Experts of a small language model: 4029 steps.
Below are experts of layer 2 (counted from 0) of a mixture-of-experts language model. Rows are named router (the router's row for the expert) and show model dimensions 0-255. Each number is 128 + 32 x the weight over its row's rms, rounded and kept within 0 to 255. Numbers have three digits each.
Before each expert's rows: "mostly gets" lists some tokens that are sent to it at least half of the time. This comes from a sample of Wikipedia text that the model never trained on.

# expert 50
mostly gets: " baseball", " yards", " touchdown", " Cup", " Sox", " matches"
router:096101127179143114103137176128138182193059212155117153172129151069139144196108118177144117114143134130134105167147148151068057149148166105123145145090101146109126136143124171086130139114104086147141117126139094162209118134136136130150129130138118133106133143154108107086111091141173179123112153082069107164151102145166086154114118159146146115119147156162160127065155124099096091134151112097122138108116104137145140155129179090094131120123177126142131157127160154113143135176127110127097117127094124189116096151097101086132167126090133135189149108069014130122157106140169101160110153112152127108118125140044152117063138129138077092149148135168070128141100128032225152128167121133169115199167134144168128096126176061050092124199105104145139127124110152175113137102080069

# expert 38
mostly gets: " They", "It", " This", " However", " It", "He"
router:131127102171121137150165149142160104059144145127165168176088168148137149106162120185164146156129129087170129149088127143160064168126152128110092119152102117094112105129144085096124143128119160175178125130146131151061171155172126129077173164099106157120118117113150157081153070150148130127112067145191134120095213085121132102123176160125160074149086115157072062105142147090164118144051150140097134190097177106086087155129117077138118154160159155113107127097082121106130129110143129062108162140090135122127061094168071129115212152108075112088107104158140080109069090126079172174116141136131162102106185131101149074088144190094142074108074095164190097117136119136112091116131111121116177087136093165113139122132193158117103160108178115093150138065123131144109131082092136

# expert 13
mostly gets: "ism", " education", " government", " Labour", " Conservative", " America"
router:164106107158203156180157115133157173175136129155142229056140087139092123144161068174133142124103123156128135150179140175177185082117153135148098150149099102147129130093117145150171157182107128133114112142147150153085170088148081164105186152188096090122128163107105128176109121107062156092098134130130168152159104027157096124136118114107124152148086122143074151115100108125152132138117142161136138126124148107166125103142136129046093134149085117111143163145129136121130169131060121149143095116081134143092153125096136162157093111129122098124078111106152139180171123089139048138122134129138133158156074144077092143130130142180121109119144155137213183136140183119153127090111169187188092191181095157093160068106108110132107097169073108159065115083145149101110089126064107

# expert 52
mostly gets: " Votes", " %", " Goals", " ±%", " −", " List"
router:179105111137131109141177142136116153123095163181162122167144126132100076116204165085091182169153134197106089054141148134112126136165142128145126151077160172139153115132148056123106131118114166104098083150156105153160143132150162130162142202126096171178107139108127091047129104089144079105153171147166120102157144105119058136113124118095099125081106195102129121145112171174177180146133175116089141138097166099185076117159115097136144086124118173168132108104165164147100131117110116082185084116154125099133101170140105149094142127126115109104072126140137103089117132126080167166131108169142198129157172130113146099115092106188144067137117161124046071151104154124137118169163164159142070160109116128094116135118131163100088155125139152124091173066168101114159046156086208

# expert 40
mostly gets: " himself", " him", " patients", " moving", " get", " herself"
router:101103118102127140118145129132137093067146081029120136149110112168173134074116118128126057137164108137130102130098096063120100184147116082103129086102129135116146069153185133180135101126129136129131134118169176082062143134070114129168136123106150155176129178133059132089155148069141099065119159134121139174113140171116183076107074153135173150106105134122079143134120092149090114134173153187108155145136057146106109107146088211122170081145089173103100103125129131095089101142103128120092125108213105098126091127121216094110161145104165105144130111130098174077153182085132151137108051150143114159091142113130101116140134095126089184113132168102194154147153131077167119107193092134102142097189128179149121114098139132083139086147138098131125075091183105127124085107111104

# expert 36
mostly gets: "\"\n", " Chinese", " Japanese", " Polish", " Taiwan", " Portuguese"
router:128116145157177112163098093136091098134165101050138135098138171192130136125098079108190124145127148089073124149176133112102140137159114112104111077148107132158118063104116174182075115152172132099093115099122171134090123111136130096072144143153104134156132109105072100157160145082084124159097109102124116132098135142099108065147100170151142096148069124109136205145103094112078101124146150179044140132132067136100142149130139125041211100154140145137116107126123128136082159143162191094156142109127121117147094164100144158121115146090198138067123191177075144151166145109120084156109053144161096126147116191131109130140113123145175106079124108143163156154161163113118129146132170114166129076199204191094107112114132154148099092119058130076130156117084085106167085156137099

# expert 56
mostly gets: " (", "(", "osaur", " mole", "σ", "(\\"
router:143171160103160104075113091099177130138103054083098083124208177048125112135126109099049070109085109160103093109131118093104157122125083129156110137131128107116108146095125136130085078157128154113128121122122154118133129127100144183178159143119158100130156143096120189105144131135170131118155148130161154101094136141117205066095137161100135125078134119152128104165174106160099129131107168173160144128079183120092104128115122149141129104129141185170192126151142097184156071145083139115123131195135103118179153081144143145164095116128120135107126157143132106083123098163099222068131070109163187130086157147165111091136044149162068163121129135146170110109125067172136130146170109152096173097122125146172154135128157171091155128089165093146142088158148085061098166122158215

# expert 14
mostly gets: "195", "193", "194", "196", "200", "192"
router:145080106145165165136146082114089092174138088173094130162112116147081100169092105146087158095106189141122130177167082150092137152089088142092113126130131138140150170105083190116099174145138116069158170169136182098120106083100072096134111148101169128099084148084147170163145100170101105161123119074179151154128143136130160160091188149130113108103062109087099187080188151156109062125094143193138145109136142136090099164125177124161141119070097134106093152079135113141161094142183131146126147149189126090155153132121152109114069067113127081106131177128109075111067075165126165144093093138156113167127117120137140102129196079158128123158166140128073147065145143113070119166102161109078133170086102132121076139179125109121076080128155153180113154117175170115134164147130078

# expert 4
mostly gets: " of", " for", " from", " about", " on", " than"
router:143145091150152090084091171112111067103163116097143114177127123127148147113133063124129092139153126167109093134131099143114134091162177136165162111127122182126085104186104136173064124072180143102032081107147097104050089139096148129171108099148138136142129140123134101105186172105160174161123195138075126117119119136151134158148083122138187140166115103176157147126122171147137176166121103135113144099075089129090169076148104179119144127162113091100116110140141108146129106112122115162135166119146114117124120128115152163168106198099144181139077129155063144105111141068126134159144071126135146137075143160128120125179152160161085169132088119054110164098148136160189128088153083065118047067125117148152137131090121171141122070143159128161120093113117114215132165099031088

# expert 31
mostly gets: "\"", " $", " film", " show", "—", " Award"
router:141114194172140132112095105171098106115116195133099099105081213118167123129134158105117168164156098160147123123135108095168090129092120143105093151165159165140120138112095114119128060102089104132138118076141148134133133086143136144123100153208122151177114102109122096099136114091095113135122131100170083110097150100134143044118161148170149197142149167133209190165121116161087108183083171133079099069096139094141142102094129134150158127118053114162143150130075095110172159141140163117129141148083112114161135104215153173139128131086122119101097155162125154131106154150138138110121078146187155104188089038124055090164120120201129114125092160177187091146180080159094136159141176136120156153173109132024112117108114115103123128110176140108105155139107141110129156168109121

# expert 1
mostly gets: " Championship", " JPL", " League", " league", " Racing", " teams"
router:123124179171121110108121100086110111133115217172115146176117116085101090176122140190105124163115147139175144090152196167101094125161143128099143078104095069132133141105167179072142150132074118164081119145210112161187095131137123144184180145089119122082139179137150130100118138119143148095191157133090089112157134118143093150103162119053140125178172206132173094149137128192110137120152110098127147116099149136136140114104117108147147164126097120134072158148135099106131169077120077135082147091108131195107186162177122145186079093165115147096135149104163172133139113128146127162082145169159130155157148141106174138083138085119168136157134113138099102100121199113130153154172134126149086172125104137144208082122167109127152173139109171116175167172093132216127084096073093

# expert 8
mostly gets: "After", " During", "During", " According", " When", " After"
router:132171104095103180118160163143123134142116180142122175081112128109089150181068078159162117154147184099095123131102130149139107131185134111150100145103141109126124152139162096094099133126131164126150124123117094164162122127117109125087114147146104088118119127039186157120102153153086121106161105155188142115136134110107069189176201143135188129096112155135147056163190146137133118139129177109183100090100168125192094087142100072168151201126197180125166111116101133090091149137114102139163133177087138134080217151100135088085099139126132110180113095072133104133126161174126104117162126038086102169150067142150113096148139167082103078166145139169151119193099162141096138173100146151145182183097100072082147135094108109123124134142107094127053109143125143102108145123159157

# expert 60
mostly gets: "===\n", " ===\n", " DF", " ====\n", "==\n", "====\n"
router:120182150130137149182163095125148155101083096130128148125155125162086147081112178102074127107115160140112182136149163172132174101098162169133131113091150085124163089117106079139102181171165119114126102136074141147137080139162153136083137162086109090133121135136179162087145028162072161183131177185165196111157130111090138132136091112176090099079193145153140139181141125156144076148144118164156132136126151182133076110108128141191141155067129140110119146102125144141094098128131148108156080128181111124188160146113151146079114174106158108080109146134117089145126071130169138103077134088120172102130143097147114105165128179065117056103061082158123104128132143126113187157097097124178051152096128130124137160102096131153139130109035159193140085146105096091141154138127076

# expert 35
mostly gets: "–", " ", "و", " deleg", " Bol"
router:070161079105137108147136094132097188126103170152127155083128074119138148164092102120126152106151056170123164113078104078153107196100111145146079132170145127114122163064123114085163089196117130090138177132153112139138118218088061083051092127081117108068105121113170160116093146101112157077124089113107166189143113116129098116087114095109122054104163116167112148102138115167157137149121137100150132140133070112143148130072087169072123139126180139139138114091098110128187131103138137124098112170071152134130116181073147118126067165178099134106119109143177129084135107173160174170140142079146127158071179116163144122101197099167142158148143086114126134163164100162096093092148137113189184152120164088114144115102158115115114067152102089140174110137140125149111191137187124

# expert 44
mostly gets: " Avenue", " MPC", " park", " brick", " museum", " painting"
router:117099072144127182080093151218134109159134117048116098114111102087114135172132074173146125094068104126103144092148141129126195112128164171147188142173144032168126112152148147082164105134092143146121105132108142081137156117117140123107176152128200175187132149126100147149124182126089162203106155127189142124085093132138125129084138113118155134121140079123142102150119111159089166099097143153091148133184082178137096158156129105099128161118138146124156140126131127104163172089140129104196144080140099131116150147179194139127118118160184100128118134114145125101197163103131050150136164162121135108119105132110175073196115142200132132140064151171135138143149140098158119072076129068106135082195123083138137145130065154150090104142143103143085131168110093128157139080135204

# expert 9
mostly gets: " and", " which", " that", " who", " but", " they"
router:164100089141081097072149184139158137134121133169149143153148114152116163134165092118172110149129114102146132180149125145189097086157111157128158107152153141165052147118122129105147094096110089132138115175151139214097117147156158148134124104092113081157123081163146122124103180166179174101076146141115132133142177073150129124107125131112110128126112135202126135109132144042192175128105088078134116198117101077126130160069134132090130192146122065102083186093094081099097107113160135133102185140112132101115123113072130143133208129120118129106118156183125134090116111144090100124086165175108061097096116122106085188150144176163119183120118138101115077114090095132156075142121075084166139074155155113120129057119071184111189103094122152158137129120172141085187163151085148

# expert 37
mostly gets: ")\n", ".\n", "\"\n", ":\n", "′", ";\n"
router:124162164172086165128143134156144116128075139097140131097203157093181108117099163083082179215099119196098112110075075128156106067067077131134122177137137118155108174114088105128076133083143134151162113122110125108150135056153154111159108110140151151099113104169118120143115162126101125117149161173177134089155143119100129149120147142138070115131123122107122134184149111099110110130125090161187145149136124141192070125074156120170121146146086059077113171105121087175098154135085128144115135078103152145093170150106134114167161080074130162125131097119141108164135109187158196122059126117128165100178065150170135152100147137091183139104102143126128081140125102134093166168094154089054121147115151150159060115181127156158184153118144210142124085133164127098068184154134152

# expert 58
mostly gets: " came", " followed", " coming", " succeeded", " disapp", " break"
router:119146071139185218141144087096166160168168149140096173133098116080120145121095197152144060160122132079110137121175121175090137177102190108173116157099093100085166093110119124064136107154079113099152128139141071101133106176157122148068087117091150091183089078147143117094142079152121110155147188130116112134134161135110153144160105082111140099117121124125096139107159136143113153200083145111131179100113108168075068146131076153128111136122145155062057133116075152147129111102135168122104077130148091165158174151085089127152090170180155117131133181118126136134181126107108110094089120110142159105176206126138180129070140157155168089137142094160144109159079141120090222178121112113172077150088147111131139100084095161114075120111081124135113121161106102103127102098147112

# expert 20
mostly gets: " south", " north", " west", " east", " Congress", " East"
router:123123160150168192117156101136119065116145046131127142125046127096168137115081136147205130104094092107167102109177155109076080134094135111084162093141096140169156112119121102120119141141099157129147128107153105136203175135116122065079112104176099141174123134057099148123162132119188102149097131206101075080135201138115144119148148078115122165118102122116059161145091160102184117134136178171062096128112122155126119107156084104113134184137127116126117145107151203120157148159122082133197095107118130142095073083095152144149125165127114137125122129184163164107150093106176094162174138157106094164141076055094062137170145135095103087173109145128138129125162167125096099183168186107096138138152139168143113130095110127148107074091167066107088153096109080127125135126102144

# expert 63
mostly gets: "),", ",", "\",", " were", " was", ".,"
router:126083148131075128093119171089132134116176139160085110124143144165135146126115124109168111123123114107114163167161181126134095070148108115116127151154130089146116074165114127156148080079170112109120037078180116118115128169165106092150119151122061094128135092076107104133126107164105161173143144095114084073123099080125157078164126165149150141153111167087148156113111121134066183026132109172116127125143115147099161165117179079065102150138111125193105132163092094101090206127164123066121182155161114120150131106176145093118151138123123143134151112171055119146080217100116080124143124152126095131036084119108079114165110126151053141154165105154109139127118094087112141111156141146139135080182129113108184087103103162128177118162060107122094104091104123175091110135095080

# expert 5
mostly gets: " Kar", " Mor", " Kal", " Mel", " Mur", " Bor"
router:077073164134138135127156132098121145152153184136095083124137160134140172106095131136168098142113105103155067143076124165133137122145148090153139118089143132087128127135093163072164163175139123152096140142111162165126138140128111113112082051127111188105151132168139113116174104178170099129143064182106096094134064161142143114116127121148076223139080148091096120099139138100156098139114111127091145137110088135094148129092136144134130096164186156175100079153183175107089168101094159137147062140068103151119161144068101140108189108150147105207154140188079134092086163078120153115090164079179124105131132130165090076084068142083082116119087105145108106143169146161170156153085176188110148097104171107090136137197202146169179164104160136131108139171103113113136142136101097

# expert 23
mostly gets: "á", " Binomial", "AC", "э", "E", "â"
router:092157164136078106142184102131135117148143118139076110109121097114148139118167126082138137178086102130133169151111170089089182170123094162194106100142139124125175187072088163104166114179153080171189058144119089143190122128100100140129092104139098120072127093110109090149066169130173111160171131121134134114094176122123110144128140137142061099091166091133170144144115087073187111129157100055151123183128184132120121166107162125106093141158136110085111130104131114146115127187133095145076119109041159133096136078124143157119110104101176159168141171147118163120105107144116137117091199134070089107126079098140077153138055150144137123152061144119106097101096094050172153106122091181139165134098169076097127120162114074166143089107115135158147141150190117098153155148112184

# expert 57
mostly gets: " three", " re", " two", " four", " tick", " b"
router:102102172116161165076101098117115133102149129105103161059117150125125128078114158148129136142146135143186051109114108098121116132103127194136095146086104163131179043096118116088122152139185099115101123144140113147085048147119068083067094113111169112138119073126100141156137080056204064146088143090084172156132149191144169180114134153128150128113088119154117183143087093178114099173123149137115156134130109128121117104089145149160072129145133172121121099120084159074120119117078189107141104141168164145150112144126073143118086183143140099069123171156169111132178096130164193100084119140180087125133134075160171122164140116095140106077089102125125163178142148182133169140115211089089094094127075108082138111088139146081151157124142126140184146156134089161156144124158138

# expert 15
mostly gets: "ka", "ić", "ola", " singer", "ová", "ova"
router:158128146112115027211120143167104157128112194162171159129120203124097108182117164152112083162158101146110182149129113129154130198128129144064055114084120154086144124107155167107155151108096126148146114110118110082149112114134108114174107128181142161079114115195147112092095105175090104089136118131151185165142130097142066101170115151122089175164182149175163138079091163130087142129131057126113088112154124130147146171183111147122139138125075122129115166170161166153170156116174088108091172146118116164145131105106127137138085161160102123107196134133108128155152146122147160122100187166061108153129139096096112187048163101171143117150153134189072122121164148107130152147125142101104189105113154083130109071126131140141084175189110137126141153106090148155184129074150179

# expert 51
mostly gets: " Candidate", " Genus", " JPL", " station", " ±%", " Votes"
router:126129155144103157175179119151099128153117155171105080132080120116112128124164135109178161110087160105053085047123170146092116095141138107179112144137149114140168157122078097112104101091145136077142100146089134150169096108158111111072136195165075154220124088100083072149069067146094178148090102201156101150143122057130127103160056142107133166178144108130157133092144143057111155117156131093114084088143149085154118127143154080161175126055158122115136071176139119146139179130079092122094167129072112141120121158119051150168109156141166124101112090135139088125135187084120100091147140148130105172120108118128107133133120111156183096124114135111091135096148176122126145142065125136161100134144096155095136209116138114084092105092111126080116156111118167056153103160099156

# expert 24
mostly gets: ";\n", " Insecta", ");\n", "°S", "°N", " |"
router:177166072120088096131144198142111123140139107158170124109177126138115161148166105119133149151132126145137174104080115128156147128120108159104152142128121187186085179103131062142111140087092105118145060127115152093071109124119141107159136170077127163084120116111168161157097184106115168051085146158116145110162062162148164199082144127123124136123121162100134132135131123061154127112146167163160115150181123090171160133092160107090093119147076100132162154110169081149111110113124153147140140143090106083090137128127195106115165122135127134182115107121136162109111133072125104156168179104061181106080136124128097163072107149145110165110148144143175121059096078146164047074160124096137073193146178130120156098120092168170105154166093153220074114103183112154077101124120167

# expert 41
mostly gets: " |", "ple", " attempts", " young", " int", " both"
router:191165145107118122140125106170180133120101099100192145090139124146153132131179158156138157174137139138112166085126098103101128156088078118068121095111061164142133143144112075187118156069138097079149146157116089085131159116144189086111099092140122148127103129097128107126163086153198096115133155121132148145135143136101129141136167089124101166105102158147104145155104111148188077140101137103115117142124095173156099160104090168156090110120138171088161130119067183192147123118186178070196124175147061086089147133165126077066077130098133106156125129147168123095138111138155154127176136101156154095153141099135137131104224084133148075119172114109100147126145077178093126122066180166164149126114174177099159167107103140084091103105133194106112086106087071067126086104184101

# expert 26
mostly gets: " un", " state", "α", " world", " country", " all"
router:099088079088149116095106085161142077159162106095149123139090079067150078169101072150128189088159125129111171157084170073141161143167075093127186071130147109107155069105120087153111168148163156156124176108115078143147125140085114098072158101157158079188137178081130092112094138172079069030142118140097129154110174199157120121107109098164154125087141140136095091150127185080096076137130147150109142109135127142112164111125165124120076121105144089117145122062136120158117156127171158157150145131190097138127149139126069066163108119158107133091130134107111161141136185096153156086132167132131107085111152142146171131183099094086135124129077148156128126187155113089140153110113178106187105101137146110089068137153098119169156133139154109149081142140109146131181172130157042

# expert 39
mostly gets: " reg", " sp", "ram", "ip", " den", " rel"
router:148130164136105142126153144140143142139107150136086083144149092162116127139087149180157085084086164091141108149181143131054083150143142072106117106103117157105165165196086109150140160143116165125098121126122087198119129156180122138063120103111154099108126078126117068134133101145168108143038045077112089162171161157128198119136090115138144141150142107051084195141189149127108121116075113107112126173089147167137153099157115128073136088102133109140110084141073139160059114169120087068069093174132156132135131146134056130096155132107142138150167134110086117131157147107113105132104099118146081130100114163123080126146084193029106100167139121131155137101160139137154120153112150176144147099120101180091086156118133141061206148166107097123156118111112141144166112166158062

# expert 3
mostly gets: "č", " Š", " Tob", " Nord", "ș", " Ž"
router:101105110116086046169115089153133166124106182159177139185137129132149188117141148107093121149128170136170126121082131149151153098156203136156118100133131108137180179142168177148074151130101135158131168167117125113142130118116115099222118154054119122138147143189139155100122090115148122212132135106161075153109063072162167080111105112115109178157188106102198070084127170107134174143167148122114137165125107120149124145144119184150130106139148125136159141153116150149110129138136120140094086132086173127181170163205175119131164107135135106126157125109162123114138110130105152115144130108165188126132168142138117147141006171132121109112166129095031143138111122134158132172072089150150168091092107092129139146204094136157090131167139127173160128184134104191111167139114179

# expert 34
mostly gets: " c", " pres", " Ch", " Blue", " high", " High"
router:115168179143069080148096076158075148165129097159184066073121196133149126107105168170134092129173150138142156157111079072146145160103077166110099126116098103123134075157092119182166108135139140119015192127130065120147132085096136165115059086170197112127116101148089090119169174164148108133089152101091153157120101139127146096120138107144105164125154055149144156102138117154146111098127099139125052061100166153119129143135090134158113139152129104112119153102140138168106133127120131096156085084170104100178106135159055116153108141163158115135160110134116132147122146129114157074082107123139067138129131132148138190148132133147065151128144137107067135147166107180146185128089157156124190081084125096125180155111086115109174132117152161127163147187101188173109102147130057

# expert 21
mostly gets: " Website", " Density", " Clade", ")\n\n", " www", ";\n\n"
router:110163113069160151138131168154098129068145057124092051124149088129151119135116137108151171160109102178151141109114129185157100095169096141204186156112125122119087177126150143099109142056120163144135113108160137092149121175130136130148162140130109164140147130093097147148147141081160135113163111174134147105092142126107093130148084139146140109106141141127168054098113169055146161093133105085210122102125170102127110122131174143113089201107109118128124090120132086136111148088122143167128179160126109196096099109150161118178147114109111158188123070064127183135132144172135125145156187128054091144089149129162148111111085123054156131143079112062145144075094085111131074087172115112074133163108159116156139097115152083137141152133121133146168123136209152152103095062045186

# expert 47
mostly gets: " through", " around", " via", " near", " in", " at"
router:139153056119124112163183174166127149145119196112156163164119122143101204169155162140136170134173071125113133133134183106071126145155116165131127142139176133121088079125167092150126119088090117148105142107165156107145089196137137048101142115162071173069121158148148108117159176100153134088169135171153090167100117145120107131149116164126174154097145161179223099142164164132112174133071113105173111135137127140205120077188134122124092122129134084180168145174144100151077185134156100146104212126154133194095087167121158094129158124106098171131111092115133151142100077133160116121111116105094127117092109115095085184132160114167072152133108143118123106109127096097175091115186162087152142141139130100078154150162094111147106095138133086139158120127199105140044144069124141

# expert 7
mostly gets: "ó", "   ", "ι", " great", " o", "ke"
router:137156148131123157139171119127137137142095095135155188056163150109109166111123173132072170091131112136142132115131099099137095157091118111104136105083093120150137145064123146119160130148089117087196179115111147061143108136085113123101088126126095138117112133128112133146109103161076109088145182069115144152117142117126146138136216150096132119101115129116101108114112139147159096164132097127149185151145145162192117087188137143196101095133141079058125137116125180126122086107175080099093090126149183118110125149096191061074103126136128075135127102082245104133164104182132184143131167147096119128153139127159114150180205104119180128099182084194121077158140127124041084152083135125076093130120157089163118128151114141158090079099140166122105105165104146118127095102212098

# expert 53
mostly gets: " guitar", " songs", " vocals", " characters", " coins", " windows"
router:122114142102174189138102116130142135064133109077105093106089154177137079078150102095087120124182102143113095134187144110088136099159094148139163132076088139125152089123120168122145073139160150125105144141154204108125126122134133153130206124141135121141133123180093154160114097090129096128086137061116112123106102159129141079129125122134094123128092114082125184158112062162090120171161110161063111086112150116058154122102097128083174160160179148132170104152117151148116159104095131191154101131178092138150135098124094175117125169107138090110104130168120133162105168161158135104093055196199088153126066150172149086105090088131127117124076123109135174135181117091147149082080158165068169028168090141171163160104132124140109093073173112070161121081118091104137128153092104

# expert 48
mostly gets: ":\n\n", " ==\n\n", "\".\n\n", "==\n\n", "\"\n\n", "|---|---|---|---|---|---|---|\n"
router:088119127158117147126151137187103119106124119129122116148120109123155135115088108075146085092159190129145120113150066113113145125111111090064107100116136155145164110155147092170068153172145173147093199148100112101106092191159089109130159120176139100171126154118138181116113176047135091059118173108154120108114141161105133069052099104121124103179113204149153149203144068144132072127155095141062109100143075120097135093034127108128127099119108153183141128115119140136088122153074198113106087105172127083171093087163196107130143137109141149109060162181165172151173165137179145190098077164190099112092111129152116109138133107091129163117111095111134123147160097143127138111128148152129143082127139192104107162136145178105183127133127140134136113156081128058139148173122110

# expert 62
mostly gets: " ", " comm", " one", " qu", " att", " reg"
router:117213085122159176159141073154120106117135110089125100112129138111104053148127169112154122121105154163148131158138121096078064182116073143126108165157125165132173132172114080138126110120171096103195141098086140095142139142169094174098114099123103097176117117148111127122143049115070157191101116094081129088096157112178116105107070115090102082072147113176152148112163083181127111142113134075087125179108073129145129125093105164109100134137132187129190085102087088199140145118122134133109131144099169116089169139152102149089107106151086108137157174137156084105135124151132129142134138127140157169188164102119111135179145127145122170189145124106141119103095100106053133136147162176104151154099208130136094158106164151169056207136133104218161178126153069124103118120148140

# expert 46
mostly gets: " Henry", " Edward", " York", "ford", " Mike", ".A"
router:159069085189129196146147088151104157120096126141096127079115131097093124139095135127170121134077138097092091158143101080095134154093102115122117171157124109155124115129161116159148127188156109157116135059104163105058157171111087109053182084142038104115129136076091139103104121075106154137127071138101183138156139189139094114098130114160108141066105127110132104157040112099111101139142120144130147098202171135112129116111089125106095115075180159146153113142095156120178138100090184086149108084117148137106127149142139094123124089126096114137125138134107109111164135152113122163164113120112099116180119134125162070169041149158174174101097130139167113168119147169155130122105152139147217109144204124071132046144170079166130150101162128138142167151170121061125186086150107

# expert 28
mostly gets: " Supporting", " Your", " global", " Fight", " Dead", " among"
router:151090175149125161089140113134159162143169146094109119118082158108092173149139184099098125100088074122149084122101128136152141117150109160116124078100155143083159102113062162138147167123163130151032136117135128148098121131084111052125110043154173179147135123198171093142177111114142068161120088113037109112099142172150193142163132070143132090096157161123142142120100164111169144119094119121107114195133140161084116121162126150156125113149141166102114075129104171162173120132120084159130157098108165130137122113038075112124139178146096160094165152136101130123110099094110118137090147147160103154137110106169105138152185113090051140091091194090059184078147165092152195176142128089121140096083144106150159154149116160126126141132181139107190123106122160161072149116162137

# expert 27
mostly gets: " tornado", " aircraft", " coins", " roof", " systems", " health"
router:145170122085130130138080175152146120091162135106198179132171080134135088077123129137101084048195148125118172190114169132136149135090128146131207164090117198122094082094168155138112106135140119107085144090066161132117177107108149162124193148108187165107124165162166150149151133145127051079142175119158060157153078152105126095140088096149116146099144138110128099098095134153090132118101104121106162129150125158165160086133108130131170173170114139141085110138153172075115136124130146173197136111162159130148100112128121092125100158154150091184111075099124174147128212133110106067053138083160174183148095137134153130100155092123141079093123133143127118152174148114143082100165152116126125120216100150123133051135162155092109096139077097088126153118126119174109147158146073

# expert 42
mostly gets: "14", "13", "12", "eat", "10", "11"
router:136151175096162100172108131112153173161120146122137104142106088099108102103064181143116099100116131056165192103177162162130094149109127148120124133103097149079173070178148084103162157177105113139060114063100154050183108147173102127179069175169135150157088166119113144133167087104095137103150169090161155127100153167139121126103162110077100085094157147130151094172102107182123145183126111088112143151103131119125081165154147144116110095097141154098149132112122109157199074157155184127090060132148141146137141136165095110153078146185132131077176160114162087145192105175179177115133135105150168118138176105115165158146194138105134079109086108164078135139082190146093185128151106146171132199102135136119115124115077129093094166124106102129109165151102148105102096091150112

# expert 25
mostly gets: " would", " after", " began", " After", " will", " could"
router:114138084139138161096067121137121085088158076099148101143108139112173129084106099112100139175175065136122157141158091095066112136130126079136098126146080112143116115167115142122116102119138116100115174128106116133156104060128191177135125080161168177096118113157083189147167134109162105177126188139108113122134179166127169157108124107161131132126187109154068124168117162129186151096165112171128152111054129152090109158158145171151120079166142154147162121102126108054147112137135066114138150150192131117096108099110137119108159162141126113127122108206090161101120126158153186124124100119171123221146149167172197141099161109160122152114157187115135196143132128167102151076132121080067145064100123173178148126090138196089172086102120183107172096141081128062159170128124125

# expert 11
mostly gets: "ful", " use", "ating", "ually", " possible", " allowed"
router:149141099136141225124086107117178104185128155118151204157110106130089059112144119175139125133126122151144136169169164208070107156141175133098156165097121124145100141156144120184191166090129034095128143149127125105083134111135206187103096131154071108171131174127149095126097117106146115110115106149108131169158166111087167140184145126085117129078128087130108176161111126122127129204116151099067199142092156158108129162199136152108124105156161119122116125150083177119097066145164120081139135135150131162119170158103057107120124142158128172167142111096136184105091117134111093111158100107157137162113114094122141171162166115125132138176122144170134185097102160118113145155119134071155088186135138102072171093103102170092082154093093122112093132095068109156176076158153119

# expert 32
mostly gets: " Kong", " Arab", " Sweden", " Korea", " Chile", " Nigeria"
router:162117178118154036092153080082123139155153174075111162152098087093137139091135144068126114121161133128136139183174099135205108176162079127132072119155106156090195154170148159117157179149170138127153110155117126108128178113148153127148089173110134140160124130146171098136141156146089078074099117088078146128094087140139183120110102055144089149138116125163104171110136189158119126178145109112097120096115148167120118149123143106154094105122098103111165077136115136146157121171158056135143144085122141156125164168120055164172140104178114133093181147119154095186104081114104095109165121056166153134131186114146082044087133128056170115122142145153079109165164111076175202155140143122128101173119109134082103120184145133157127164103076136116117114084147144145170139083166151

# expert 10
mostly gets: " JPL", " DNF", " GK", " GBR", " Rating", "FRA"
router:110101093107163139121115092095139173123122173137173159103150111116131121113116185133097137132132137115117097109118159147161139147167204120175137121100110120098134145131148173069189157127114085114075163193111086081162146092083142144165096141083164138075100128199142150093166121132147065138127128147128147131137155117156174202168125121092089060126148156126144071129133145135168195154091086083161179149130150135123082163182140203162140121131115102073138168160124174090136075102104112144084132121162108181127150114120103111157087128138101154121178139089158115124135124139101133082081160138139127130125211068134203133100158106141182130079172119149120131147044202100101161157129098055107094162065116074171107123106117091161067132140105190144141139137117133165119126087131178

# expert 49
mostly gets: "300", "500", "250", "600", "400", "150"
router:081143104124083084054129150081140118131168103075162192146111077139149120132097106188065131069212132107141175098092095149147150101140150133118080154092170186176102193100130122093171153124063120092146173177155133130137146116108120068137104101123156180133103184115115157128154141169127091094131164144133121133089152169164155099145146135108179109172113102106095102066116113137127106111152123103125152118137134152130153125118128112130136146157126099160092190105108100082129105151099115150103101147169140094118129096071144045165126110172085110165216068107131099129124109167176122150084207133108133102118148081138137119162149076160166190131170136153040114105135121123145100160182123086158097117119080138153082104146084072181165082104134080131126145115134170132127120085157074

# expert 18
mostly gets: " (", "9", "700", "450", "900", "7"
router:115095093114089108058118133117120162091155063147077147116117149198185109173141144169110079082202079160158133161120110091129191130105121138139110123164142134168150157143091110128124100149118105122084144147166101087123094074128104084102098109128113074077141109135108133153110198158134149125143143112113065132116178173164162086111168109097130107086093101126097168156085072102160120088120097134166134151144109155082083115090145124127101142180135078127079132159098088150166101134115200110140156142082157069150145109105162113097128122163095090101150151129144125100113106162166084128091167108132113098097085115170106157144048136165109159084116095184151078094097119149109138151096098115105096090196165193085091049083093174176206116105130129172104147123088112107168175109131122